Weights of a small mixture-of-experts language model, trained from scratch on English Wikipedia.
Size: 9 layers, width 192, vocabulary 8192, 55.3M parameters.
Training: a variant of Muon for the experts, 430M tokens, 6566 steps.
Below are experts of layer 5 (counted from 0) of a mixture-of-experts language model. Rows are named router (the router's row for the expert), down (a neuron's output weights, with its number) and show model dimensions 0-191. Each number is 128 + 24 x the weight over its row's rms, rounded and kept within 0 to 255. Numbers have three digits each.
Before each expert's rows: a language model's description of what the expert responds to. This comes from a sample of Wikipedia text that the model never trained on.

# expert 55
Pipe separators between table cells, especially after place or name cells, e.g. Mount Lemmon | survey, plus Airport and Stadium endings.
router:142112099150123150144151165114174159115152169093120102148110099101108092162107122140097104150117093075130113129142132149130159153151131161150106150129096122136163153129084146158097162146090138097093109141133114140153112138171074131179148153146091117105106123138080100118120131136120087142135125134121113112088155125145142107156108116144108103120164148150125123092129166152095168147084136108107081138091117143122072120099147081105133105125086134130157163122106140136117123135109143159114090145139140151145099115092144151119123111140129146125158123177124100128113135152105125168
down0:104109112174106142168187150146102139152129111157145143106073117142159152094133124119120148118160111185135106145112111115106137116118115149073160114127146132120120087163127138090133129123133168124132124134076113122123071159084133159116153108137121162092172122136150117125136121089123167111158129160125135109128097129124126122098094154153149120129126148156102167158091101101122135056116140119090159159119121136124141121110125080164145110149135115130117106118112103126137129169133142142160140094138106127097163120122157120130134125107119172165105126131183140106111085083105143120
down1:129118123079123121119115103130101115118134141139078093128120118158129159137121136175134155115102140140126125130149123113118135151104117143169111106171118143129170112109128140111105146164122102110141113094105175150117154142116108116124125173110064146137111117095150120116159130119094113106167152099111120170128086155139163165137127132112126175126162135134132146122096133160115120123148117110139159074131108144151142118117105132074140139114161120173097142097141129143109168114108101114108144123134160123126131190125108157118120123137209135058135130089100145144170127152161073141
down2:153152103106132126189123143149139084183114116133146142135165128141172125180117176136138152124150118057106093123125120083138093121108125119142103190099076152103167105092170122136134141148127148144129122124121131169140136089103142096126171157178131123111141089095132141158103144139102138170109117137101137170160120111126133131092135115129130115153159136084132104142157116153115125161147133155102140154138121165139140129127109157096129134107145086148088136110120146149129154131139098119090137125112107122104158113104129124147112125128149164101172137083141124098158109118134104102
down3:142123143133172137140102118141109119090138131140154125148143136106144110143149156112120125087176173101115155105135137106130144107139163135125152117095074123148123101137134155123099099110124135097113131125126185145127116134125110144104140089130152111158116085132084128141092108102134122077130078117162113146178102131138119103111164133110101114117132179099120090100143121143145180127126155117169156129164108155105126114153161110093103154108143167115112158152107117127081103150122087113122116143133164153122132100141150121117130147108142120084179125095079131067148154151137134079
down4:194107109124115149152166118147122133149147112104135103170109092114112138105100115125124123120149138079121172125126141159162106112112127111146121101101135118134120101051137130132105114148124111100106130124164138113162147119108105137083080140139145122116112121090124162092151118148159132160147109144116118155117115158144180121160136089160095122155153091165134070117087123111111111129135146145155087113110145125142121123131112118155157126136116144178125107101090130132146146122116148172095187124138095120109162127077101121132144127126154176131109122161150122128190116123136095161
down5:111113099111086088113115102097157122128109143166075137155179133143123167148146144147116142147133151103155098105149113169130157109117118132130110131137093140139175112134148142090141125139117121110156148138092115123155095173101135106113138127188119155140132105132157128103097166135105142099109135147140145089104128121113104131160119119102151120140123134123164146154126128121147119145149097075121127131105139137127157130136115144095096119110084129132168127120155152153144134113107121095179096166128165141207135112148098111150104129113102120161072113156171156167160160172153140128
down6:122109138139160103144072111110140105116137087126160123131128102088176140158091121112145119093170135099127105165113113139169147141135099125180154068110085118109165106124122109094135134172101139147117127138159165127153136111104129091118122110149141125147102137202100140085117140131157133164131188145135080097143093136095152101133187171148133150120122154114146098132148110119133144157120146166127112145120101122106116115120145110156114083162114111097140129099097130126142180139107131144155132127136125156131136176093127115137094131127115145114117166110138113125127124144138098102
down7:108108135137117129129111133103170103097157139125132095133160135129114124112104171115139113143106112183107112165126161154125133142120135135148115123124115132096065129112131120099165114169112111136129143081111105143130129122132127119137149193146133155142103165120149114148158131176185114152171165123160142164105118137144161122159148146122158096162123114111129096138169115097123111140121086189124123165114116155124094166104131175107141165109166132140098145096132144126145114114136182134135106085115175126121116133136107185119130141147140121124164141131106127178158102087101128101
down8:173168101105072146109095171108130094123121102146097140128105123117148103146106113127154146099147118115125143151129127132149106107144140120135102145138122122152144074079105150107157146124131111126129145114174140143073145141114112151150141135136077137099066121164139150116111128129096128125125129106096118147108078127115100094096101181090071117131157111136113135112133143118102142122084118121159124168163096117143136136107111134125105156102164104125138107154118105125151131102164125147134157134132138148152097124109151183163142187139106093127087139157107087160100087135138120133
down9:140133124156164124148109177109158090132150136124173105155117148170148143147137142146148113142118100129125134115134161139127123129105134141133116191142104131154133114145116136134097135135070141101119132174117119107123122153155110135127123122107100155106134115162145117137170082095079205116138153094101123119136088153113133119114116136130124164138109111156100098107215144142132133098143137117064096142168117078162140171112147124099145132134122171141127151118097134103130138099136176145103122127116071137115105121117144117125116123129112113128106133151194145108145099135108143139
down10:114131101110132128117095080163108144142134132100115140152176153149134081116138146156157126113123128139119143154143116126100140138131148127109135107099133140124138180123142129143132108114084112160119102145102107143113063128143103134106097097103122115154147137121130148164152105136161131107095133119144093082118131090136117152118110139130112108065157181123098115114153119145152128144127142141129117159122122155133096090088136129101152126103060099120158124158138180140087157136119131122135127128110152133153117176160142129162136117097160106130077169071118095086183173128109123126
down11:120122135118193118169162122149119135168115130136135105131130118136156139118120154106103145167156111131132136123094124126129117164111141155108105120147147164154131161117095126131101179116124135164129129118121074114161100137084102182115131146140121109136157102138123086180089141105095114102134128104122174143174102110121082101083090117145156114095144118096124130162136096137119135091129106161118119115137114092102126113141129149099149115114152108140149119090103145115100185103147138075112186120128138124119143103169134140131164132118161135108095131102141163096122167099082133143
down12:139171128156146148113116166116133144131141126103137096131153101130135152133171111110153116174156116111120133104142151131105117143125114142166110155143088135159154162124145125096114108098137128171142146123107155128143096121131160156117106146130147079148132146129112148130080087117156174149102114069161081115128115082126108098095128083161154122142138134093099126133105138107120158117124132156161103177133141155137138126100103137156141186171144126136139150118089104124125124121175171079096148088147105113114153131123143170112126112106132113133127146144175174152083124122103165145
down13:157124091127165121108145097130135149156128150102108129123129161086135128145140116113097118152161109094109122101100131116107136134144146075134148128122100133107114159133140168136120097097110093141123114115127063089135147140130098155115126150070092097137102130147094156123135124123123142134134087122123144148160105091118158122130121077137122103147105153140140153091079131101132175174101111101138131078127099162109121137147138154106110113103145138132165155134147154197128145095113124155141102115174170094150098116140104187127107109170139092150127134115140131079129151129112151134
down14:160098118135124179112144107143142144140148128134088107098132153143128119134090122143152146130110139123099153160110118091104101096099145101104132099124161142143152153152112156118126102118219128118137137121139156126117154125161162164140107102171130166130114129130129167129151101071162173084062123126143121121153123123080124144108109108131182164086127153132112105082111144143133103117095105141147118103161149108118135130139179124120098166145120133173093108116136135100100120116109137121143142120098165118136113115136144084161141129119125073115127156133133143141122144160156095130
down15:113098090102072137114152117095151107121129180125085141150136127140097079136091146135123151119127107151132149113089212151152156158148113167121121116130131148130127115143112152166142120131108101105086102134127095141101109117138104104113166099100155085113136144112146108117082129123096116146134132129107148132125170134112118092085143141136143138079117136129130138097138124066161116144154185101148153135157106107123119116085140106116130098149164167098113131148151112172125122106143132119171171127115130105102096101136125114137147141159157113126143135129086114099179142111144115146
down16:115104164134132153157121112151119128182112103122104159112091091138149144086149118149098112123154120102146162105148110086120152112118112128092145142126119167130166165073119113112107125109147125142074148126096138118121102142121131175111121084113117094147152128161099103169133123146122149130105135105112130118138123115125135137147139090112136132126155149091160118178119088111103122137108189114127095117096090093099107122130119115147084115120145128062093136192153124102089121149167117082129128095126121101093125160100135149142117108106095139094110114114173118112149142131132153112
down17:143144138165131119158158130164140079111194129091123092093122169132159139157141094105115105131113157159169120150133121119146118134136172101101100161156184175134075149130145115115116128115110113101137136120140097116108121137142138098156150121090146148144122179124137166184138136121115115115136135175115113124115114101103123160108145072115111119121172065148137135108097122108136136155127126131124138103132145132142178115124136161153101099144153114096133148139111160109147138137085107148138131130096140135153110118106111141095081121094178156148153137107120135184150118122127116157
down18:139152120135134161095150134121093147166068109153119124144140086139102118133153154136111136152131132183102111177097128158100156132123112154127136134111113142092107131124131139113144094154112074139107136077145095106107131087134130118127100142122117113139143146125142118151092169123157125158135154152133165135086134151115155145077105175124116126110134139145136134142160127101121097112143154143110141169152120118140154161146152128125107152078152102150098155077091113130146148156119097060140146070146147154145127110158106141142116117146155116149157137105063153134107098141116106092
down19:104109117107101144117115153115144127128116155095137154109084089123156134183107139156101120108165138135118171099154127126162134120156085115103142144156124147180142086128162150137119108125131173126106119161114134145159120167112143077111155169134103141162111106096108156144112158147111103108146143138117101105100082143137109097126125135155101157151103095144112097134096122127084109129149120122145140137141140121120069179142114098138143107086159183111152115069145186116117189115124140160143130130131095120145141138114127123114137115178150128126133139149161172138128127138120099123
down20:159169109110110123131154144060120124118141116101145086139142145157165129168130129119125096077101159177127088130110151124115118130117113121161167134137137108136137131131082154131101103115166116164111144134130133074146122137094142097138134118079124137138081130117149128121115146135130124141116140132120094143153146096167114120107147159116078110172073111147153156120127140107131117114121122131111147135133155104094065127147126128129104117120129113115103152084125122129147087131148149140145144056100094118104104118125106107205133102116083126145114163150127112164115114072122136114
down21:162160127143160091122111171113103091126137124121145107166157150135116149107119133124127087138125118168169113116132130110067114170169140141145129161138094141113095092096137091178175199142087145091135139125151107128140146132155138123152128175102114166172141147167148109117146118127096117169110140129117131125139113139148076104160131139141120129139160116088121145133111148145120100123142143125125113112131120100081093105114122093150150089164109117151116125106115114120137152138133093122094121146146182132120157075119114158131102143110086161136119129113103115108094145171133125165
down22:112136152085145165176088121095116124157171115149158114138137122167118094179139145129111109082141174196107136087096118172113118154157158109107137141139107125108154134111126127116145115163106101105144135165128164107191110112134144122120111156136148147101122118160102127142151124164147119169124129133132124144098107070115145119132111105103123151161095109086155117105146138118117107157132163101147125127152127134172123118110122140143140108142125168107174151142155101114144111136173113113151126144128098150121141175115146109111157090165115131089092157133116169139153126093160124141
down23:140168137117140148129153174126134149133108097099150147101091118141114158177114119090117109153100155090163155136115144142124148142085106162144138106178121107154129137156131108130127072143139138101123135156140080115124134133123145099097109132098127145125122111145138140138150136121104138151113180118093079162148135124177149172121098117125150060106099094114141121125089123080117118097109144129117125150127116146137101088118090133132096124143083100125088106123114133123115126143159091150147130120085134097069122101098160127097108135131149129172191097104149122127124149127105149138
down24:136129091129191158144122123128103134143179138128154130145120135108133144117100076125121129129169124123125103126121119139126154148148164140133159117119140116107105091119119160084135072116062079093145108119111114132074127122124100166099132102163123119143167068127126139121137137167152119159131117105160172117120158088100120148132131173106150076142113109118140084131104112130157133145108120121104106135107165137131135074101217132105127116108098140109145149123118124122100172130123158138128132145130134096143123155164099102125154115131114107179112089122118131139126103113120112115
down25:150124103125153105186171115133098153114132109167083101085124057125115132122102086093136106152154140175119138156134143128115113125089169130143153091137099116113143135158158128150098117142155158163125118137054141149107144165101115134140136129109126141135133132129101111124133110086113138136135127158118139123161126162146156134131087132127142146138086149147152146092167126128124142099095161111143124151129110169147154137190130127147105132112125101096074081145128135129165095141088101103131132089112092128131110116118121123099146164122108152158152136138148162139118181138146127102
down26:124126110119133118088126169149125138174125118099117147145148138112082138163123150130138116133125168113126104141151116106153153134092131111174069095134127138130124152121139110119147119105132108137166131056127126116104157167188138133157190144120091103139126122108101130103124131164140175157120163115141132117122127147158104158120102157113110138103096134118100159170112113104147148131128137163128127082121142109091089155157099139134133114128117133168092142163126118151131122128100122187070173090101125119142106073176133133147166104131163103149139150126158151128115111123126105117
down27:138120140151136140106137147130156179148141125120161149116126114175145086114093141136126071116105102106123128123110138120117147129117135126131106139128126149090124130135161153141082158160132127140167109102147152120064111127130105127117162121141126136118165105140161144155126132128105180099180099089158120094179115160062150111075146151150125128118128115095127108081132160151125103150148128134131141127169093118124160132140105182092129119098147172075147137141117129117075086093144126107137144164113094179123096139140120119117151140124130116087097156125162132135130124125138128144
down28:133136098107125130104128123118126120094141109103149154137097155143128148105107104107102145141163093105077143147148089118140141138156134104123103127117093133157145145131144135147141115156074127117162080115123166122153144130118172150091173164123164106151159115129131099093142150085129164167128174135109109154147137085130075156104141151094151131105137119107114132170098124157098160130102105168119126090125102121168153147118111157127139179129147146148143118103107128107053124085098089133112097135128135110146146157116147115120132146098152148116147146146132151119110116142151193119
down29:135110126099150096137104088124145104087096126102147157109158132105101102096089152137118131174137130101162145193115170128105123100166153148103099105086135141150145095127136142127150126153119122115133131106122100134123114153119121100114131118117137118140150106160094115128118089120135067103178078141145095113155157103132088119149146132094142178176112138112081107144144146083125120119148134107105141133154154118108125207139113111138103137161147129116103111121121136132104114113144107145144172110140116165134129112118187156102150125122145121111149118132097126163144142131091141068
down30:129153144163131126111122112153139136147100122094126143076129127170121126099154106157134153145133087178115166145068160101151146125114107123080100138072122134078100151147154156145104105116127126169119156147111135105116166147149132100169130172153155112103129063108157128111096146118105091092158109119111127160104106120098131086143098067126150146103160154127123143148132100159160145124090164105118164141136133137139119104106117111128142133141122131122125136113101121130104132150099108120110103130118140133148119117078122159082149134128138147076137135141106151175149085131144123119
down31:159143136104165157137138116108092103103130079154142175114107136138131109129125119113150137126119105145143144120133098132098137085152110114110130090123147138071164108123134157122131140128152081141113130138092082118138099120126095122081178134104111120102144148090114132102126095117152149090099099121139120140113142147079161108119150137107104128118150116110137150099113135098088126150148140097116157115144136137098129182110160135173097123128104129100070124151118151110132139138084157108144138091154132116121105098091176130142164180143151103125109079139159102128175086106108170109
down32:158115141113092194098130149115167140098114153115081144154110087172148215125127121171114139110113093083140125138094130134129114130137145121137149163146128086138159115118137113135153149163136143115130126126134151097117139163148109129072113127170145160134115154108142120121091110136113093118124122175144151149135128151110079112131111110158139128106156139105094140122087110107118130123161136149156095145123152105138096085179091113127135089117137149150131133105116127133128111125109096104127128115137179137133143105092097157127110109121107109087141137100085099136143171146069122126
down33:165135114103077122147136114088157123142124168115148115156144108132122107156144153152147144125132159126144132127152141140090162137140144133151184140146142177124108129123138106122123099092108129135125114076141136127139122150120085161151105120152133173113126142138158146113127122171142131098085122104098143113101152144110142128120126147104131118099117168134099113105119154070140088109096116149166121156146115102106095150139091149113156114100127115105137097167122155111141139109134107103077127151168139133090079125100105059127118103123150068087168137091134139125174098107143134167
down34:152115117144089160149096132119142073110177162118141141144128145141172137162147140143118159137172110111132122105139130122130150128150137171080138131111100081166168100185154120141092123134122103186143115143132078137111101125110121152133138128133148141144142148169100132101137128112080086148116191072093159137123150139135117142113143110118114135104107092166125105096101136089141176119129098119113114154122146117131119114118171105142144174157121104136141173123132137119093135124150139185169139133121129156111146112155144126120143152119151105146079108142132134093133158158120116127
down35:135158105126120104075160134163132130086191163125164117106158124149151141165081107143116166152150117128155136114170144101133156150081105108174100146108150153132170131135097131141134131111099113074155127132101177092118129161110111099149121150124159112122133124083153143143096129139118170108124129145143134172087160101151157109110122107144136116099085115145146160139120078093131153130176140129168104094140134137176123106135125150155121108133123129103130130168126140143126136140117145137110133174110146094133081131157140136101147109143157097132156110161158154110137108139156123142
down36:154099143122143115106102128137137151099116098120120122102127136124161118198145140100091149114139137065128178126107145122111152140162156110100125180161149141138183140131110129111113143150108151127142163169085136114109154109108111133107154117095124135153171146181096118119109104115142115141080129118154136119111151163118123159070148115137125133091150138154091144151131115179102176150151100139113128114144105140136157106102149091148123136129122131129146131137121149148126124108106075123073132095109113135166128130127093094152128112095120118128137103093108137119106092199124147096
down37:146114139148125142105115116077140148105155111155166137126108103068119119166128141132165131135135108095147174106134109152149111127143145144114085161164135142147090115133154133087139150142130111125126139106110164079085133101104103104120094137139167084140110123103086122117131085142119115117112147149123172030125139081103149102155097101116138114073121137158103096084097107123127161113155160139150123121102156142151149114117135125114140149160112132091155111134126122113149161124128101144105168121098135086127116107121119144113123127116107092147121109094117174116112128156092123130
down38:150129114122144105132093119137103120117127139107136133114116125122144107105160093144141092130103106109088139128197106134165132157132115091125129120107119158154148107122103120094141135143123130124173131122139150114174178078136169091127097090093112123107125146110108145137169109144124111115088143135131123154151139097173159136115117080115139064145163121137165173135110166099152143125125124092126116089180142106115128133136124088080097103118090135123160108145126135144111111148110167131184078132144159136149138140095102123139121109123125143129130102135130121152178090127166083096
down39:115154100136166111117130112148122090118130149155132114120140087112092152118084131154145117156111133162085145148171147132101177142116133120100168103137127084061146146111150190124132136137138130140101159121135109085122108138196133133182127113120172135129136084130139123108096162157110138180100148154146136119119139153141129116100135135098137167110131135119174091115147096179140133110098103145157118112123106151144119146141126112172133158110107138137155112115122161110155100146136084135115147114092118149156130119109128127163128168112133169154140125142106063122141147097149144119
down40:107107110118117181144140173121155133131128120085111133124157107178139116170156070160098168124108149114100148136121092128109079113129122135152132137159085139147145104147129117168167122115215112123112152112148131115128123098105107127124128136114079166170107111137098096161158109117126179137133138144125149123136080133148169099103130090162179124189153130118098119129107176128134087099107170118147118139104129133102097105153123134101119110144134117136102131136115113156170103138122122148095109096123101121161127103165133150134113103154114094110147135130126123126122132112108120124
down41:141144125109112131133145133126122110121110108145162153156113153118176145150139121126174159121118183156128149164087109121114130152129116133143137114097165144165123118110109104118136133126172119135140095119159169117125157100143160134102109131105168108151137119129146126134090170125146160105093136148174128167098200099102137162133164115131142130080132124097172178109188108098121132136106166139122091137092166136135131152124121106151127135104153145159183124102137116110137094130136058109133155085099123141171110155106124115139092142139162111135122129146105111137137151129145161110
down42:142135165132144147116075138153140150188155117118143154156131112102168109134139088108165108152128099139143177094132102197147179085132132121133136084102092155145142108106087143117155122185130123105072137135131115117146186099148152114127086157113142125124085115118156109151084111146125116140169185133118112121128115090150128110150120111110128132128126094134130141111163092151128101135091136108147138116164136140142087136107129078117164143107148139106096145124090157116155145143107108087146115140144113122136102131159141146117139114118113129128130118122105164117146165156142139154
down43:142124155116077133122082102139104138166142128124159128136138152120145133073143170140094140118127112126125109127125101137169141118161109113122133114125129123150118108137129063131133151064130105117141134128143133079184140128104122101124168135156134132096113109127139082085116098081142095100128124139109164129135098142082143130125142158141119157096136125158133125093111117190120142152144154111110159128113098146138132116153108162132131163143113135115138153108104140137144126099103099170149114147156108140083098105075057143120120161116152176133107186138079130122123116141110117112
down44:114126122114135108135125139095143118097143160101127153134141122122148088172090137128090108127104170146147103158145089103107153130132073154086164150155124088127116111146095165118074158118122102112093187132101114158164120142115156144107091139118118095113140150133113118168137143141140149143133147130136141152117112111143109144124114153168129106173164125141138114162089160103147101110091126120133130167076091097125128149173140102102103140145150122140136125106116146098089116138132143116145144131163136137192147180112169109140120136128142135121121117165150080128124138129142061108
down45:158050108131118157124157144116163108132095166100108121109126120100109143112156123098108123154140106139167106121123086139126078118207132088154114108122126160124154138120148147122141162164106117124106172111168090137145117110117085136117133106090149126123110132065154156122150147146124096114117102122087127126138133112132107123139110066125060100099090128130103084146116125169135147111114110137196123153092109127111124124108138105123120153164137122133153095126119133148120119133074132117117120130135090135127120143151103114100098128112099134112162131100113135129128158131160145150
down46:102149116103123161127113153126153081168126135082130139161152126103142147108110176115097117179098065102161154123148156161094149114123095135115135143129105106118151119096128113098110166116119133147147125092113169121136150116054146138122152179150087119101105100052119134125104122133105103090138159094128115131164093095165165092129146109110123143136144128154152130092095104155140139095124128126111151156142110155147124121117110155130103145095123145153147126066125158104136103134125113156137116114149157123163134127107145148118119142138103126141136130163127124103110140160099144089
down47:122134103141098150148097159113110111114167124111168137092109143089134078161174123134099120155148114132126087130139083118125139109138118133136103150150154156133153099142100123132146102097141086132134123105103144158127098183104086092148120132131067120104130101158146111165099126157158121112101122144056091107169099126117135182104092132143111085108092133100132110128108109084116104112095120114136150085093150129154131147122112110091133124155129099142140147094135121118157142132118116104139076108122104103175109137098112131142127117115130154099132112102152149132112128143123078096
down48:110119145114140139118138100116098109139157182069160087125092114139133111163108156160132151121128150125116137135144140087110155089119113131102136139149157127122108100084109119140119109127159113179119106101107147109130122202149129110162105156148154140146121151126132123139144167127141134086139076119147167155096103104110117149130135118113118131098178160117106089169133129144117146131123127122172122131123126126117130100114137146126135071091103133099097126140117126109149116086088097132127098084141142112163134153130076113136101093172146067119131113059124120152138110142146124154
down49:166129140133192129121140122094152121134131133106102159107118162169099149150136122155082167124144121133137158134165170093115143177103129142089150166128118140157120085142107088150157100115156086099141131077132129155140117160164135156107076143129137126132141118133133159104146083100124146180138141103164138111108122110149147130171099149142101156156132124135143174114141081115095119094150140132136138138114135110143105150147100103107095121081132145141140136098144107150105136110109122147109138169107153122151184118147119124142153126112125138161147097141126105129106106086081173135
down50:121134131118125148149148105156155109131111125125115142096132099126130143122128092115116132123180147107129147115128126122129120126137100079138152126129134135113108148117114139091080169085134098159110161140104165151083113118129105152108113114116140103116078097117145158154104128120075148122105151135159115092166109129111099077077133119080118144104091110126130171131174130128146133109177091132143078150122135188144095179062133099155095119079130142143122161126144142121133101131119196146094106126117136105149112124150145118129147122126111134114158111121120092138157096144107115160
down51:125148164141113139130127102103155119110133162160084114148110102131139150130084153112127117132143146170151137147131112110167137136117093146084098158171115112108124152111141153146130124129156145117154154092145140097143146113122141134158082117119097094134123112154117143111121177114089168148152138096145144138153151137135080179098119100126100125112165144169144109166113147150178116135118123110134090135179129123142092133137171096076125107148123097152117172177101150129169155164102182109138101140138128131144168101114102132144104134140164093084125127089136111134140122143150145099
down52:125163119155134119077113140124143141104146133139157091100172121149159105140131129156142151138107196110113148167167142135143139112086154144126110135137139137144107119120151121119141141068140129090145142129113138152131151170103153109149159103173114137160132165118156097145144103085133124085175143145128154099095172147134133142102159157118139113154112126099137154150119145127100141141134113071134141102096160129149135107163138178091145105143149158157103158153103094114136087143132151153081153132101177133147093128085105143153115123116181111111103122168113109118140124111123123141
down53:101104146145146123158163132132177139112120120102124111132146162146136167172119129101129148134139116087131156109124073168107130153119133120099105137124149132168063130168118121140139138116159140125153115146132104169131125114110126144033139092140105130128178142123087096084118164131124162123109088115130095128113115130107088129114113103084113137112115193129095104136143142153094148141154139166147130132125111132094127088143155094160179137166124170115093108139122145109135109112101124154147144105111136120149127134097152126115157126159144144084109145114125100089158153135132133122
down54:165097132129110092100136142065167155113152148132078157140133140115142108139093116118110127137147130139131123132141155127111143102188126098165130082133086132127129134146115113123187133154135113102164132115130105122155115149199147137151104141082145119122076099119159148107131140129127143149113160099147130098096130145155169131209081129106105131092149159139138153098129126124124118128114099135158130129109149166135105097088132123153093132112124156165071121174146101135110135135142128134123124102150137114111120096139100115107144143167101127135161173136122164132108132147120088113
down55:154135151152139140107158120145102129107112117170156133173130106117137122146114122104115094126091130142145135105154169100090073106151155153115114124110118125139123150112130118116132093095105065142108131126126123121148166133069121128135134151125125106130137089072107138137112162140143152094132156164127154146142124136132129106146119138112129123136129112139122117160102137114132159072143079119159137158105121099154096138076123128140178135185097054129110119105131126112078072135133135103168101124156105104101146124092131122130106146129135114128166143105086150090145088131156099090
down56:097157126134107110134121109184086111141094132132104123104130109109116142091113122119141102136150153169124115129111110150121166146149138120137114099164133123081136125125103144166102136129101176104102113164107086137142094132127134102150121131147133132124113127121105138101147132150137128190168141108159098129086109105083136153072122163127176148152174142134121118181136124120153070149113135115095108116151100108125130114130168122140086107128151068126139108099098091163129133093114120157097145108152161098094109131079129123128156110167143151139086144106132148119101155166131144126
down57:115161117165125109167120120140155099149157134098136127137144148131099079096170124164102150170136090100149113126113087141157151181097120129138159121104165143120108126158120178139092162128124059123112116156091137118112115139089168121135133138159109120143106123093112144101143139144136192115146167122104109136142128122135101095102151141163147129116103117144159099118105099126134110132141165115110089160142099118174138072147143152121107145118172139123095094134141107112106108131094135090130137111148084151112124106125089111179091126159141112132116127097128147125121096125102098120
down58:141133150148153150140100117124149146115117143142156095134133125166107147166125097142158167112116138125112137117124152145110129135125159164130145175115097172134119115095164144125156094127139077082159138103133146080112121118084127163154100133158091115117102091107118145120157129103178116133138100116098158084132120137092135148087108141112096131084149134111126089128108125096137092211151123050183131126126104087129126094128098169113150109117143128150101136121106104105131172108146151113142109101124147149140140140147110121150116123133131126120107136136123135152151126143148179163
down59:127136112133080126150148109188139135166110142107138128109095136123135117101114121121102159130120135123117110125125105114156098123117112123112119149109147160163100115175105137168125092162168163110156130120134119157113149125107149099122137155151115103096181073088110142131141123138166143114127145150149087118119137134132141119130072116128132170090123159109133147141145131105138136129167157112142172143134079133088164127144120111129144102108125100184102108164102095124130170144125116184139155108102192119161113134146137152130133124147092097098111131093167148113110152113132116197
down60:130099132108154161097144074141121119128160106174134124120098133138108143160131142151103148108117106117107114137108192140126094072097102143104131102123096137131097129127190087147103140108125107108108121086129143141105161120104144106137109102110128139175143120123099143100129140139098104143114113162114098150147148108129136083134138130136134129079119129112127173122140146113104145130173142139123124126127104133070097105066167104123109140147109117154147136077132145142129123157110086112096106157099141162132138150143122145092077083106123077145094147115156114079135098133099120134
down61:137125093160161114133194141118121115145131151145114149133162109081133145140120108155164109161116139153125146118137136121189109133093105106148113129146138135125170162107170142121139136157130098152105172138098110117127124135145126166169146108105169118144131169158124149089116097098115170094146154125139172100091087105100121094127157149172132108135090147128099172167140086161118108156101147097137113073144157115151091119114108124152121126131137137096085100119103094111125126128080142126117130119101133140146089136159132119144109085114162158129130141115120100133129160120103112160
down62:129156191169098131087117098119123110118142106153144133144130103100162158091127119107088117148111127127117129134107114158121146143110111105139063115123139115113146161149110112072113136108151138118137150129103132175159133110158114114128150149143105105083140148063103107159111111138141112105161122116127127164168116112169185143150108113127133136162130125119158149107136162135105135142142125132125120115078110128129159144119079101140141072162151108092110099106181150107168129127124122080109128086130140108102132100090113130152126144144150108109169140116099151154130144096132091092
down63:133083141118191105122155123146123113165152145149103124123151100110123126137111096117107146108136155098112132111143128140073120127124148142081139179135114101130133154093096128121149104102138099120095120150074112112144090136163118174122124099172168120152116107153126165125159150120156142153161127176113117114173126127080149161117140154152144151078104145147144077152117103151130142105148143148125122122133078136165119112081140117110106130118122128133105128123123135095075126127099132108119146097146116151148162150162119079101134111122094112148118115114115128120145158150117197168